{
  "num_hidden_layers": 10,
  "hidden_size": 384,
  "n_experts": 128,
  "experts_per_token": 8,
  "d_expert": 80,
  "d_shared_expert": 128,
  "hidden_act": "squared_relu",
  "moe_layers": [2, 3, 4, 5, 6, 7, 8, 9],
  "router_score": "softmax",
  "normalize_top_k": false,
  "routed_scale": 3.31,
  "balance_loss": 0.000356,
  "balance_bias": true,
  "router_cosine_scale": 20.0,
  "init_std_router": 0.0355,
  "lr_router": 0.000936,
  "vocab_size": 16384,
  "norm": "rmsnorm",
  "norm_eps": 1e-06,
  "tie_word_embeddings": "early",
  "optimizer": "muon_variant",
  "learning_rate": 0.0074,
  "beta1": 0.95,
  "batch_tokens": [65536, 131072, 196608],
  "max_seq_len": 1024,
  "train_tokens": 523000000,
  "max_steps": 4183,
  "dataset": "wikipedia_en"
}
Below are experts of layer 6 (counted from 0) of a mixture-of-experts language model. Rows are named router (the router's row for the expert), up (a neuron's input weights, with its number) and show model dimensions 144-191. Each number is 50 + 12 x the weight over its row's rms, rounded and kept within 0 to 99.
After each expert's rows: a language model's description of what the expert responds to. This comes from a sample of Wikipedia text that the model never trained on.

# expert 8
router:53 56 52 47 58 23 51 48 53 43 60 63 31 49 49 52 72 47 60 53 37 36 52 40 33 35 52 61 31 54 57 36 47 48 45 51 52 41 70 59 62 66 62 56 61 52 43 55
up0:38 43 55 65 55 61 46 48 66 42 49 39 39 47 55 72 61 61 59 45 42 49 38 57 68 65 41 62 55 50 46 43 63 35 52 46 48 26 59 67 56 47 48 62 56 53 36 40
What it handles: Pipe, slash, dash, semicolon and line-break separators inside tables and lists, especially sports scores, career stats and player pairings.

# expert 55
router:46 50 57 31 56 47 35 34 49 68 36 86 31 31 49 36 43 57 60 69 44 58 57 51 56 46 73 44 38 63 58 42 29 62 66 45 75 72 45 41 52 74 51 46 40 67 60 61
up0:45 63 53 60 33 41 48 55 47 39 57 74 46 46 34 59 54 54 55 59 75 39 41 26 69 49 56 53 46 67 66 56 27 44 34 57 69 38 80 61 65 39 32 66 57 51 57 54
What it handles: Prepositions and commas in opening definitional sentences, such as species in the family, born dates, located in a county.

# expert 52
router:43 18 48 33 50 60 35 42 23 47 56 64 38 46 18 49 46 59 55 63 45 46 47 52 65 42 42 44 62 51 55 68 48 78 71 37 62 51 51 43 59 67 74 50 66 55 53 53
up0:51 45 51 47 39 55 51 47 56 50 57 50 56 71 47 51 53 51 77 65 59 76 59 33 46 43 44 41 55 52 53 50 77 69 41 55 74 64 40 24 79 59 41 35 56 29 44 40
What it handles: The, that or a after prepositions, especially before time phrases, such as by the late 1990s, later that year.

# expert 46
router:67 39 34 51 28 64 49 64 35 35 44 38 25 68 53 46 51 41 28 57 36 36 32 72 46 63 42 38 48 47 49 76 47 42 53 45 51 72 43 48 49 47 35 44 65 63 60 57
up0:43 47 76 60 51 37 62 67 45 54 33 48 54 24 55 63 36 42 49 32 51 23 38 47 51 38 59 64 61 47 25 55 45 49 55 51 49 62 60 39 65 63 40 70 51 51 59 36
What it handles: Past participles and action words in conflict or crime narratives after was or were, such as killed, shot, sent, forced.

# expert 20
router:57 53 39 18 35 42 31 39 62 38 49 63 28 61 47 68 56 34 45 45 30 52 43 55 51 62 67 30 61 41 38 50 64 69 79 41 51 55 54 44 52 69 68 37 70 51 33 45
up0:53 82 50 40 55 62 35 56 67 45 42 65 49 56 64 34 52 58 54 32 71 50 52 75 34 82 29 41 39 51 43 47 43 70 44 30 55 44 57 60 51 36 25 62 64 56 55 49
What it handles: Units and words after numbers, such as kg, metres, seconds, ft, plus medal and place wording in sports results tables.

# expert 23
router:59 36 34 49 41 61 51 46 31 47 34 43 24 70 54 48 15 57 41 38 71 46 61 60 57 53 18 32 43 38 38 55 47 55 70 44 56 74 32 33 53 79 47 41 47 44 37 69
up0:52 67 54 51 52 47 64 46 37 54 53 41 55 48 40 63 49 36 51 29 49 61 61 36 53 50 58 49 54 70 48 58 40 46 49 64 44 47 47 51 53 35 39 21 71 40 48 24
What it handles: Modals, negation and adverbs in running prose, plus fixed-phrase words, such as would, not, However, as soon as, by far.

# expert 9
router:48 43 60 50 43 72 42 52 46 58 45 67 30 45 30 31 44 50 41 47 52 47 31 59 61 44 58 51 64 46 54 37 50 48 48 62 45 51 48 44 61 63 35 33 34 52 53 48
up0:34 42 64 47 48 48 62 52 53 42 68 43 66 55 55 43 52 46 48 41 59 66 53 37 53 68 37 57 70 65 58 52 49 48 54 61 52 57 55 48 51 48 31 55 46 57 42 56
What it handles: Mostly "of" after quantifiers such as one of, some of, much of, plus other prepositions and title nouns like President, Minister, member.

# expert 59
router:53 40 56 44 58 56 39 47 31 45 36 62 49 42 37 41 44 46 39 58 52 58 31 53 51 46 64 46 54 45 41 46 52 61 61 60 57 75 55 51 59 59 64 27 51 57 53 57
up0:40 48 47 72 53 71 55 49 63 45 46 56 33 30 41 55 38 53 47 49 52 56 55 47 65 53 33 55 43 33 41 47 59 40 39 62 47 42 42 38 36 52 34 65 50 55 55 45
What it handles: Prepositions that directly follow a verb or passive participle in narrative prose, such as honored by, upset by, during, against, with.

# expert 44
router:44 60 62 58 44 76 64 50 60 49 53 37 56 32 57 55 49 47 66 44 77 50 35 55 49 60 54 40 69 67 59 59 54 30 52 70 34 65 52 71 50 40 43 66 34 51 53 43
up0:44 45 69 68 66 59 52 48 51 30 49 49 65 36 48 62 54 55 59 31 59 32 49 62 59 50 36 90 52 49 48 33 38 47 49 52 35 34 29 59 32 58 51 41 28 55 46 42
What it handles: Opening and middle pieces of personal and taxon names, such as Jeff, Hob(art), Pers(eus), Suz(uyo), often in biographies and species articles.

# expert 38
router:46 66 45 63 55 50 59 46 63 51 43 60 54 46 45 42 50 62 45 49 56 43 42 41 56 58 53 51 64 71 59 58 62 48 46 64 57 63 54 80 45 31 50 70 49 40 51 24
up0:54 36 60 45 48 32 58 61 38 44 47 61 56 58 43 54 46 64 37 52 46 55 35 68 52 68 51 49 52 68 65 73 54 39 54 39 44 46 68 64 60 47 67 69 43 45 63 51
What it handles: Word pieces inside non-English words and names, such as Spanish, Greek, Japanese and Hindi titles: am(o), Sut(eta), Mat(ia), Bh, Ram.

# expert 54
router:40 74 47 54 61 84 69 63 64 44 59 37 69 52 40 44 44 71 64 71 60 58 44 45 63 45 47 32 68 50 40 44 48 50 40 48 59 55 63 85 33 39 51 72 60 44 54 31
up0:59 64 24 34 54 40 57 57 50 13 55 70 66 61 32 47 63 63 86 58 62 61 40 35 51 42 86 40 67 58 50 54 45 50 59 41 49 51 72 49 49 57 22 47 48 44 46 46
What it handles: Opening pieces of non-English names, especially Arabic particles El, Al, al-, plus first letters of names and non-Latin script bytes.

# expert 28
router:49 16 55 50 52 57 39 33 43 41 43 54 29 44 37 41 52 48 56 49 32 42 38 62 59 49 55 37 67 33 47 36 54 55 64 54 54 79 42 48 72 79 43 50 49 46 39 60
up0:64 68 58 59 78 44 42 41 28 65 52 63 36 68 49 44 52 32 52 57 50 45 36 37 34 62 52 42 53 50 50 46 62 48 54 66 72 38 73 41 52 44 21 32 42 56 49 34
What it handles: Prepositions and linking words right after a noun or verb phrase, mostly of, plus to, for, with, towards, using, between.

# expert 25
router:48 82 36 34 66 30 52 58 44 51 77 65 51 51 57 45 38 34 65 71 48 57 64 35 34 44 50 48 34 48 61 29 42 51 60 35 42 47 67 39 61 48 49 43 64 48 67 48
up0:61 51 73 66 52 60 55 72 61 55 44 39 56 37 50 78 85 41 71 09 46 32 36 53 62 26 43 53 57 39 53 43 63 78 43 40 38 48 34 44 64 38 59 24 55 34 58 50
What it handles: Pipes, spaces and digits inside sports or results tables full of scores and numbers, e.g. 25–23, 6,343, Won, Nominated.

# expert 53
router:29 55 38 48 42 52 29 55 38 65 55 41 52 63 36 48 58 67 40 48 58 61 58 76 61 58 57 54 45 49 57 44 39 62 55 34 53 66 29 53 56 58 52 29 49 54 51 38
up0:53 52 54 52 42 22 33 52 71 48 45 35 40 52 37 51 48 55 60 42 45 38 64 27 72 43 61 48 40 55 53 41 36 45 35 40 57 42 45 36 63 37 60 44 53 78 47 54
What it handles: Sentence-opening The and determiners such as this, these, each, same, following, mainly in census, statistics and descriptive prose.

# expert 41
router:47 44 61 43 39 46 34 47 36 51 49 59 50 36 28 54 38 42 42 66 60 49 23 56 68 49 65 48 49 53 69 45 62 69 61 48 56 53 46 56 64 58 61 47 34 40 34 41
up0:56 34 53 47 62 39 47 51 52 47 42 86 39 73 50 50 51 51 44 63 63 42 68 31 53 47 64 56 52 40 54 44 50 48 39 74 66 40 47 55 44 39 47 49 33 47 48 51
What it handles: The and prepositions in career biographies, such as called up to the national team, against Ukraine, member of, joined, attended.

# expert 22
router:61 63 69 50 61 66 79 57 76 63 45 47 65 48 60 48 60 54 33 60 62 48 40 40 46 57 45 60 60 62 53 77 38 42 45 60 60 44 41 69 53 28 37 59 39 55 59 43
up0:59 43 63 52 53 56 62 36 35 52 79 65 55 70 54 57 44 33 43 29 41 45 61 36 62 54 47 54 44 49 54 50 37 56 32 46 35 49 59 52 33 58 36 54 78 55 68 45
What it handles: Pieces of non-English surnames and taxon authors in lists and tables, such as Sch, Mc, von, ö, ä, ł.

# expert 47
router:68 62 65 61 78 67 63 45 54 45 44 34 74 58 34 55 57 55 63 62 68 50 29 47 53 54 61 54 65 53 51 45 37 44 46 47 40 53 52 83 56 62 40 66 60 50 50 35
up0:57 50 40 56 37 58 34 39 48 56 55 34 64 60 57 46 58 51 63 42 50 42 50 57 62 59 42 55 58 54 38 58 36 65 58 40 58 48 39 48 88 50 65 48 61 56 40 54
What it handles: Capitalized first pieces of place names, personal names and titles, such as Mag(deburg), Lis(bon), Georg(iana), San, Los.

# expert 26
router:53 51 67 65 55 33 46 33 33 55 54 52 49 39 48 53 48 43 52 45 71 57 40 57 39 26 59 67 53 28 65 63 61 47 51 47 70 38 53 69 68 47 50 48 45 45 59 32
up0:27 62 31 25 45 45 54 34 45 65 64 67 45 67 44 35 54 42 51 47 25 69 53 56 53 53 42 30 49 47 67 50 56 60 42 52 32 37 51 48 32 58 64 31 56 45 37 53
What it handles: Words inside sports team, league and place names, such as League, United, Cup, Seahawks, Conference, often in rosters and tables.

# expert 63
router:39 46 49 39 57 52 49 53 47 57 46 68 75 44 21 53 34 43 57 68 65 55 35 50 69 35 59 41 63 38 63 43 40 67 55 62 67 63 66 67 64 51 40 52 49 33 53 37
up0:51 41 45 41 71 59 49 52 54 55 40 50 53 34 65 40 55 57 65 51 69 38 56 65 43 30 42 58 53 54 39 33 53 49 71 57 48 52 48 48 72 25 64 49 22 50 38 62
What it handles: First words of multiword place or institution names after of/at/in, such as New (York), Los (Angeles), San, North, the.

# expert 4
router:46 47 78 58 62 81 43 37 36 48 50 44 66 49 34 46 51 66 64 48 42 60 46 34 57 49 56 50 48 55 60 55 36 27 55 55 53 72 45 65 44 53 33 65 49 57 57 39
up0:59 14 63 60 66 40 24 71 44 45 41 45 53 62 56 68 55 56 31 29 72 62 42 37 58 48 67 42 38 31 48 46 71 53 47 36 42 48 52 35 65 51 49 60 40 59 47 55
What it handles: Given names and their word pieces before a surname, often after a pipe, colon or "by", such as John, William, Gerald.

# expert 6
router:37 37 48 23 47 53 38 43 23 44 47 59 38 59 46 35 10 64 47 41 46 51 45 49 61 52 56 54 57 44 54 56 40 63 65 39 64 44 49 46 63 81 49 50 41 49 64 70
up0:47 50 63 70 37 62 48 47 21 58 32 52 40 55 75 52 48 62 54 38 68 69 61 50 29 70 51 65 40 70 55 51 49 56 66 58 42 67 69 55 41 61 42 43 61 54 65 50
What it handles: Articles and prepositions in geographic descriptions, especially the, in, of after located or lies, plus direction adjectives like northern, western.

# expert 60
router:56 74 45 50 56 64 64 49 59 47 37 43 58 51 59 57 63 46 53 67 52 46 48 34 57 53 42 50 53 38 48 60 47 47 53 52 65 54 31 48 62 34 52 56 49 67 66 51
up0:45 46 45 42 63 50 42 40 27 60 55 58 32 31 43 45 38 46 51 61 51 64 49 73 43 48 42 53 38 62 48 40 35 49 46 64 62 54 70 48 56 71 59 53 37 55 55 52
What it handles: Inner and final fragments of personal surnames in credit and roster lists, such as Steb-b-ins, Weis-bl-um, Nap-olit-ano, plus Jr, Jones, Smith.

# expert 50
router:60 47 47 52 69 40 46 50 40 42 58 54 50 55 50 43 58 54 66 37 75 42 41 53 41 54 55 57 12 43 51 54 43 49 65 22 42 55 46 72 35 38 41 37 51 48 53 64
up0:55 31 50 59 63 68 56 63 41 50 50 43 59 44 58 54 48 68 53 66 36 40 36 48 50 38 59 71 36 36 62 50 46 59 65 32 66 38 30 60 45 51 47 47 49 29 46 37
What it handles: Paragraph breaks, == headings and infobox field labels such as Preceded, Succeeded, Personal, Species, Website marking section transitions.

# expert 12
router:54 75 69 33 70 54 41 46 65 32 81 82 60 40 60 55 44 40 50 47 44 62 54 52 47 31 62 46 50 43 44 56 56 58 53 43 58 44 62 59 50 56 50 45 45 63 48 41
up0:64 73 55 51 55 60 63 58 52 45 36 52 50 43 46 70 44 61 43 62 68 50 56 46 57 43 48 43 62 48 58 56 35 37 31 55 55 49 48 71 34 56 47 70 58 30 78 64
What it handles: Pipe separators in sports and election tables, plus three-letter country codes beside athlete names such as USA, ENG, JPN, UKR.

# expert 58
router:77 24 38 51 26 40 72 48 30 51 61 51 67 53 23 54 54 41 33 31 36 75 46 52 54 45 39 49 62 30 39 62 61 36 44 64 44 60 54 53 55 68 61 43 36 56 52 60
up0:44 33 69 62 67 61 50 63 64 32 47 21 61 52 39 52 60 54 57 57 34 70 36 47 36 48 25 60 60 27 65 44 44 42 52 54 49 26 60 41 59 59 61 51 46 50 55 63
What it handles: Month names and day numbers in dates, after on, in or Released:, such as September 29, 13 July.

# expert 30
router:37 51 54 23 55 53 43 43 34 66 46 47 37 63 64 62 27 49 36 53 50 62 77 43 54 55 44 35 34 32 58 52 48 51 49 46 59 49 51 54 74 57 47 36 27 55 42 81
up0:52 55 56 55 58 69 43 52 46 57 45 65 43 29 57 30 34 72 63 61 68 41 50 71 34 11 42 44 64 74 64 44 47 54 41 41 69 44 67 56 27 56 54 67 43 51 25 39
What it handles: Forms of be and have after a sentence subject (was, is, were, been), plus commas closing a name or title phrase.

# expert 35
router:52 57 61 72 47 31 55 23 39 37 69 57 25 60 44 54 39 38 59 42 73 69 56 64 09 18 48 56 26 79 52 44 60 55 50 29 39 34 55 46 49 48 57 35 50 31 49 62
up0:49 52 62 40 62 51 49 60 49 36 54 54 66 62 46 52 42 41 56 57 44 43 42 47 28 37 53 34 72 45 49 49 70 36 69 52 39 47 58 64 50 64 52 54 60 49 54 68
What it handles: Sentence-final periods with line breaks, table-row endings, and == heading markers that close a paragraph, row or section.